config = dict(
    num_hidden_layers=12,
    hidden_size=192,
    n_experts=12,
    d_shared_expert=192,
    hidden_act='reglu',
    max_seq_len=1536,
    train_tokens=325600000,
    max_steps=4969,
    dataset='wikipedia_en',
)
Below are experts of layer 7 (counted from 0) of a mixture-of-experts language model. Rows are named router (the router's row for the expert), gate (a neuron's input weights, with its number), up (a neuron's input weights, with its number), down (a neuron's output weights, with its number) and show model dimensions 0-191. Each number is 128 + 32 x the weight over its row's rms, rounded and kept within 0 to 255.
Before each expert's rows: a language model's description of what the expert responds to; "gets" lists some tokens that make up at least twice as much of what it gets as of all text. This comes from a sample of Wikipedia text that the model never trained on. Tokens count by the router's weight.

# expert 3
It responds to: Line breaks, table-row pipes, list dashes and sentence-initial "The" at the start of new lines, sections or table rows.
gets: "\n", "\n\n", "1", "2", "| ", "|"
router [ 88 171 127 116 104 113 132 157 189 120 145 117 143 161 128 157 138 127 118 127  91 105 129 143 139 186  75 136 112 155 132 130 113 141 172 153 193 118 142  84 140 121 167 112 149 180  90 137 101 144 135 179 112 182  47  74  69 146 115 122 182 137 100 148 158  86 119  90 108 172 130 110 109 132 168 158 121 156 111 115 185 100 147 116 153 120 129  96  91 132 124 103 115  67 170  82 140 113 163 152 125 163 154  69  88 154 153  84 133 124 182 180 169 154 111 124 109 207 118  76  65 120 128 133 172 136  63 153 140 130  89 101 153 192 137 137 133 158 111 168 109 100 147 152  97 100 132 127 171  74 143 116  78 156  76 147 170 143 106 169  97 161 188 115 109 178 112  99  60 107  96 165 118 145 179  46 136 136  94 134 125 127 124 160  84 119  72  97 107 115 113 160]
gate3 [ 90 129 133 128 107  92  83  93 100 134 158 105 116 141 131 141 178 114 154  81 110 104  98 143 111 152  99 184 153 114 124 143 104 162 144  98 142 157 100 173  57 131  78 179 108 179 146 111 129 148 144 136 163 142  63 133 117 106 105 145 138 149 148 137 156  80 154 101 123 165 104 121 155 142 143 143 121  86 105 144 176 162  69 194 140  95 186 129 130 200 120 111 191 123 144 133 123 138 126 149 113 159  92 178 118 146 154 116 130 160 130  91 173 103 106 133 140 101 108 141 185 157 111  63 119  93 163 162 160 116 107 119 118 136 153  78 102 123  65 122 131 113  99  98 125 125  91 158  97 103 168  75 102 107 142 140 111 139 136 146  70 107 155 152 198 148  84 164  78  72 122 103 146 146 159 113 144 241  94 135  86  42 156 145 120 112 124 117  60  93  47 162]
up3 [154 101  57 110  98 148 103 165 185 126 120 174 148 137 133 101 109 149  56 168 118  99 110 140 149 110 145 140  80 118  83 126 110 140  90 122 109 200 126 155 110 101 128  66 101  98 176 130 114 192 150 106 112 123 174 177 137 153 155  95 145 131 152 146  74 141 143  84 140 148 117 100 158 118 107  96 150 144 214  88 148 144 118 181 197  85 134 110 183 165 159 146 133 108 127 173 147 111 146 133 164 122 193 189 115 163 117 147  98 151 136 161 126  82 154  78 142 117 139 146 156 103  93 171 109 123  94 122 137 102 163 154 146 125  83  67 104 113 129 161 131 175 145 129 108  93 132 139 121  76  72  75 139 112 131 181 120 115 131 123 181 139 157 157 145  99 160 162 169  73 135  77 126  98 111 126 165 106 107  97  61  73 130  81 167 197 176  67 148 103 112 118]
down3 [102 157 128 119 114  80  87  88  87 109 128 193  80  89  62 123 139 145 138 111 172 140 147 136 130 100 114 124 115 155 140 187  93 112 160 152 129 187  81 110 113 176  94 181 134 102 115 143 119  79 192 101 129 138 124 130 105  72 116 160 161 120  86 153 163 103 135 154 118 150 132 116 118 125 115 145 124 102  97 130 131  95 163 191  85 128 150 131 102 150 140 112 153 173 139 134 116 147 157 161 138 177 165 103  98 142 156 176 113 107 106 133 138 113 136 118 134 170 116 186 127 104 143 142 220  91 158 154 143 113  98 171 126 140  84  90  94 143 126  51 149 103 170  82 109 131  74 179 122  54  93 136  78 202 118 160 114 187 101 174 123 215 108  84  91 132  89  61  75 148 104 124 116 144 135 113 108 145 103 138 176 178  98 160 104  76  86 110 115 142 101 153]

# expert 6
It responds to: Prepositions and "and" linking phrases in running prose, such as in, with, from, by, for the, at the.
gets: " in", " and", " to", " of", " for", " in the"
router [155 154 104 140  60 141 148 198 192 172 127 192 173 172  95  88 153 188 130 124  89 102 189 165 120 133 137  99 148 122 141 147 110 171 122 189  68 193 176 126 198 146 149  73  77  81 117 170 136 118 105 147  97 150 116 150 130 164  85  99 172 186 101 107 159 155 155 105  94 119  81 160 141 147 117 107 151 118 117 113 183  84 119 125 152  80 172 141 112 161 178 135 152 105  85 173 138 154 123 144 155 101 143 171 123 149 134 143 155 155 151 168 129  87 104 138 144  95 109 134 184 122 105 128 184  90 164 137 144 143 192 183 106 144 104 156 155 143 160  54  57 103  94 165 118  76 110 124 141 181 146 179  82 115 144 162 131  93 126 144 105 138 120 129 144 121 115 144  78 170 114 129 145 139 130 157 128 130 126 108 143 103 138 196 178 123 119 109 140 122 114  90]
gate3 [188 157 163 183 186 165 151  77 157 142 126 130 156 151 148 108 177 179 115 125 130 100 131 130  96 154 151  95 157 123 116 125 110 106  97 137  96 128 176 116 113 210 122 128 113 142 115  66  98 140 101 100 129 153 147 101 110 161 120 116  62 111 164  85  79 126 121 125  78  31 111 159 104 119 168 143  72 122 122  96 148 101  77  79 135  80 109 111 111  65 175 132 213 142 165 117  52 191 140 144  62 144  97 138 120 205 137 108  95  96 113 126 101 126 101 165  21 109  90 131 138  76 152 143 130 141 181 116 118 133  97 135 113 203  54 112 114 118 133  87 124 142 157 134 149 153  80 107 115 163 100 131 136  71 110 153 134  97 125  83 135 142 114 133  90 123 135 110 134 132 112 127 126 130 133 183 110 120 103 111 111 124 107 154  66 130 126 151 112 124 128 130]
up3 [ 77 127 210  74 136 145 119 127  84 105 126 126 107 129 147  93 107  96 115 135 152 147 114 116 112  54 119 148 106 123 204  58 136 127 118 149 158 112  88 110 130 116 145 174 116 134 155 132  79 123 171  94 163  94 136 192 168 106 150  91 110 133 111 118  87 123 141  69 131  90 123  65 143  70 169 130 165 175  95  49 175 115 185  73 117 101 162  85 117 204  59 197  66  99 103 130 123  96 162  96 144  95 103 123 116  78 103 157 112 180 126 133 126 127 109 183 151 118  72 112  93 143 125 131 118 100 132 103 105 177 114 144  99  75 146 101 163 120 128 125 141 112 177  87 106 129 160 146 107 166 141 147 110 138 151 121 145 101 107 161 119 139 171 132 180 150 138 173 131  75  91 114  71 134 166  57 136 108 152 131 134 155  92 126 145 139 114 167 129 173 148  94]
down3 [ 99 112  76  86  84 102 171 176 152 119  68 108 159 129 143 121 150 123  88 104  76  86  80 150 118 168  76 153  90 111  81 143 121 107 108 126 166 179  72 148 114 105 160 133 116 186 125 105 114 109 128 117 136 111  79 160 120 103 108 150  89 117 113 109 172 118 150 108 179 168 107  89 153 148 155 103  65 149 169 146 173 144 133 152 108 160 146 151  97 138  83 173 125 195 190 100 115 167 135  61 100 131  77 151  62  80 118 193 185 131  65  94 136 174 157  86 135 162 104 128 136 171 163 157 127 118 142 131 158 142 151 102 110 132 149 109  63 114 175 140 119 115 134 156 161 101 139 146 151 142  93 128 117 112 132 118 194 132 131  86  91 155  93 204 119 134 199 106 147 163 150 175  91 102 127 129 130 143  89 121  42 147 103 134 107  85  81  93 131 122 128 136]

# expert 11
It responds to: Pipe separators and numeric cells in sports and election tables, especially right after a player name, plus opening parentheses.
gets: " | ", " (", " |", "; ", " ", ") | "
router [151 169 103 120 148 115 131 126 117 121 100 104 106 158 120 114  86 116 124 183 196 171 103  96 109 121 112 130 173 132 187 135 156 126 118 184  93 159 100 102 114 175 156 186 119 105 169 166  94 187 184  79 106 105 113 142  91 139 122 184 120  68 147 143 141 102 157 117  93 134 165 184  79 147 134 134 146 149 150 121 173 175 170 115 105 107  98 108 114 125  94 123 134  85  87 143 150 115 103  93  80 181  96 100 104  95 106  96 124 136 116 132 139 166 121 124 117 128 129 109 134 116 136 120 151 157  75 119  72  89 136 185 102 149 164 140 151 166  16 108 148  77 144  77 129 137  50 128 126 138 174  78 135 101 112 171 129  93 139 169 117  87 131  71 108 127 160  73  51 132 135 148  87 148 124 116 148 120 158 133 184 196 154 137 122 107 178 181 167 132  74 104]
gate3 [173 138 191  75 172 155  62 105 119  98 148 171 127 124 136 136  87 102 132  87 144  95 125 144 122 155 135  93 152 118 115 139 129  68 123 131  98 171 166 154 145 112 162 102 124 123 131 139  78 155 107 123  92 144 179 144  85 173 169 108 130 168 183  72 175 148 132 160 105 105 147 153 173 131 112 153 115 179 163 111 150 164 164 144 128 119 137 126 141 106 128  92 195 130 142  71 140 148 132 131 135 162 126 100 137  88 112 120  86 186  79 165 108 159 123 126 129  65 118 118  58 153 125 127 109 106 134 157 100 139 107 103 132 138  96 130 102 166  73  72 229 132 135  94  80 114 133 146 169  97  96 174 187 111  58 122 174 199 142 196 152  86 138 155 149 168 185 142 115 116 123 114 153 143  86 129 106  92 172 127  82 132 155 109 170 130 138 144 185 134  50 149]
up3 [138  88 142 133 155 158 141 153 120  90 165 141 132 146 143 114 105 150 158 100 135  40 177 116 109 148 116 150 165 111 188 155 128  78 108 127 128 141 156 204 122 102 143 127 117 112 163  65 134 135 138 105 127 113 176 100 136 158 182 119 120 155 150 101 123 121 154 131  76 150 132 130  89 122 131 177 184 109 138  99 164  79 179 116 166 127 122 110 122 144 136  91 186  98 122 125 144 171 166 133 154 109 176 122 138 102 128 133 140 149  82 152  50 106 169 144  97 154 172 161  58  91 170  79 124 118 180 192  76 116 113 112 146 165  89 157 163 112 144 133 164 102 126  90 120 118 132 100 100  40 136 176 182  70 140 119 143 148 135 192 210 165 137 105 132 146 104  72  54  54 134 140 139 110 159  74 154 121 158 130 153 113 153 139 144 152 141 122 117 148  57 122]
down3 [128 217 147 184 137  66  90  84 181  84 108 102 127 125  94 136  90 145 167  90 133  84  69 162  86 124 105 202 149  84 126 164  95 146 101  56 107 156 129 145  51 144 119 133  88  94 113 126 109 142 126  78 124 149 199 114 141 135  69  94 143 112 135 170 170  77 141 118 156 145 130 107 174  89 146 153 162 145 114 106 125 131 148  99 144 118 122 113 143 105 198 156 137 154 136 136 113 136  99 137 138 143 130  46  97 114 130 150 116 122 148 131 186 133 131 145 138 123 122 117 145 158 125 109 139  89 124 164 215 123 132  88  87 127 116  44  98 128 146 153 134 126 187 107 115 215 152  84 133 143 133 106 162 114 135 103 127 151 117 141 122 150  80 121 120 222  97 142 167 150 162 143 112 126 146 101 125 115 112 167 147 121 202 140 144 100 143 153 162 157  74  71]

# expert 7
It responds to: Digit groups completing years and numbers, plus dashes in dates and scores, such as 1-969, 2-015, 86–79.
gets: "–", ", ", "0", "015", "020", "010"
router [ 72 145 169 142 139 124 144 152 159 128 122 149 116 152  87 130 106  78 126  94 185 150 193 126 140 187 121 224  98 143  74 157  87 136 111  79 124 129  73 130 126 133  93 109 111 123 127  56 171 164 119 147  90 223  96 147 117 124 107 139 181 128 151 169 127 185 163  75 132 185 130 123 173 129 132  97 120 156 112 132 153 136 157 100 130 145 136 145 114 121 226 103 118  70 117 131  77 119 183 143  78 116 143 132 129 135  92  93 154 150 160 108 107 159  88 129 147 122 106 103  81 148  73 115 118 144 116 195 106 185  93 147 137 111  93 113  96  88 134 134  84 101 149 123 114 123 145 120 157 184 177 128 104 106 151 130 118 134 130 124 121 178 111 105 102 150 129 128 166 127 208  70 113 110 153 169 111  94 139 163 115  95 117  68  49 147 111 156  93 150 179 135]
gate3 [106 132 105 111 104 146  36 137 118 156 103 139 111 103 135 108 106  89 156 156 152 193 178  93 113 117 105 155 110 161 115 141  75 158 163 100  79 116 157 163 146 136 114 149  99 158 113 124 108 165 137 104 153 165 128 104 187 113 139  95 154 127 147 119 128  93  97 122  84  93 162 114 151 104 156 120  93 115  70 171 164 166 179 138 164 109 102  97 155  99 182  73  99 124 128 138 156  63 200 153 115 147 134  79 101 117 145 169 169 167 145 119  78 147 117  99 164 101 116 184 114 187  94 110 154 153 152 134 144 180 160 114 198   7 134 125 103 108 138 155 111  65 120 124 117 118 100 106 186 159 160  97 159 130 135 122 136 112 129  66 153 161 167  73 147 113 146 129 107 131 120 133 144 101 132  74 151 143 123 168 105 115  53 124  89 138 171  99  62  93 121  95]
up3 [ 94  92 158 142 156 168 199 111  91 153  93  75 136  85 152 105  93 144 149  77 167 148 119 125 138 134 164 104 161  78 116 117 119 137  68 142 120 143 121 102  88 115  94 121 135 107 186 152  83 135 140 157 117 203 141 111 133 127  89 177 127  99 110 137 161 178  90 166 136 121  83 130 126 116 111 129 127 168 158 109 145 158 171 149 124 113 135 151 150 155 119 180 109 147 141 107 157 119 133 117  46 109 158 167 121 150 105 139 105  86 158  91 104  89 163 133 123 115 119  58 145 129 148  69 154 192 146 112 152 146 151 163 238 110 146  94  95 100 116 188 185 100 121 151 167 186 114 117 148  96 160 169 181 139 171 111 111  88  65 166 126 167 130 140 113 104  87 111 163 103 197 108  94 144 107 105 188  98 138 127 122 181  89 174 123 125 118  79 117 163 187 133]
down3 [137 108 203 149 152 120 176 115 150  95 164 128 102 117 105 120 148 153 145 145 112 157 109 136 146  55 179  73 147 135 143 188 131 102 149 119 128  90 117 134 145 146 141  94  29 109 195 168 120 138 148 157 158 149  88 202 150 129 145 136 130 122  88 111 149  92 169 124 143 109  74 148  92 153 142 170 110 103 122 153  95 101  36 131  99  66 157  92 133 136 111 170 111 110  62 101 158 107 126  68  74 121 131 223 175 102 125 137  50 130 124 170 154 141  93 147 139  84 165 114 162 162 157 132 104  98 162  81 131 104 153  90 122 174 135 160 103 109 134 113 166 184 166  80 145  97 132 111  82 127  66 126 110 137 142 138  99 120 139 155 105 175 149 138  99  79 137 149 167 149 150 140 107 141 142 138  83 132 118 148 147 201 110 121 106 117  94 161 116  82  96 151]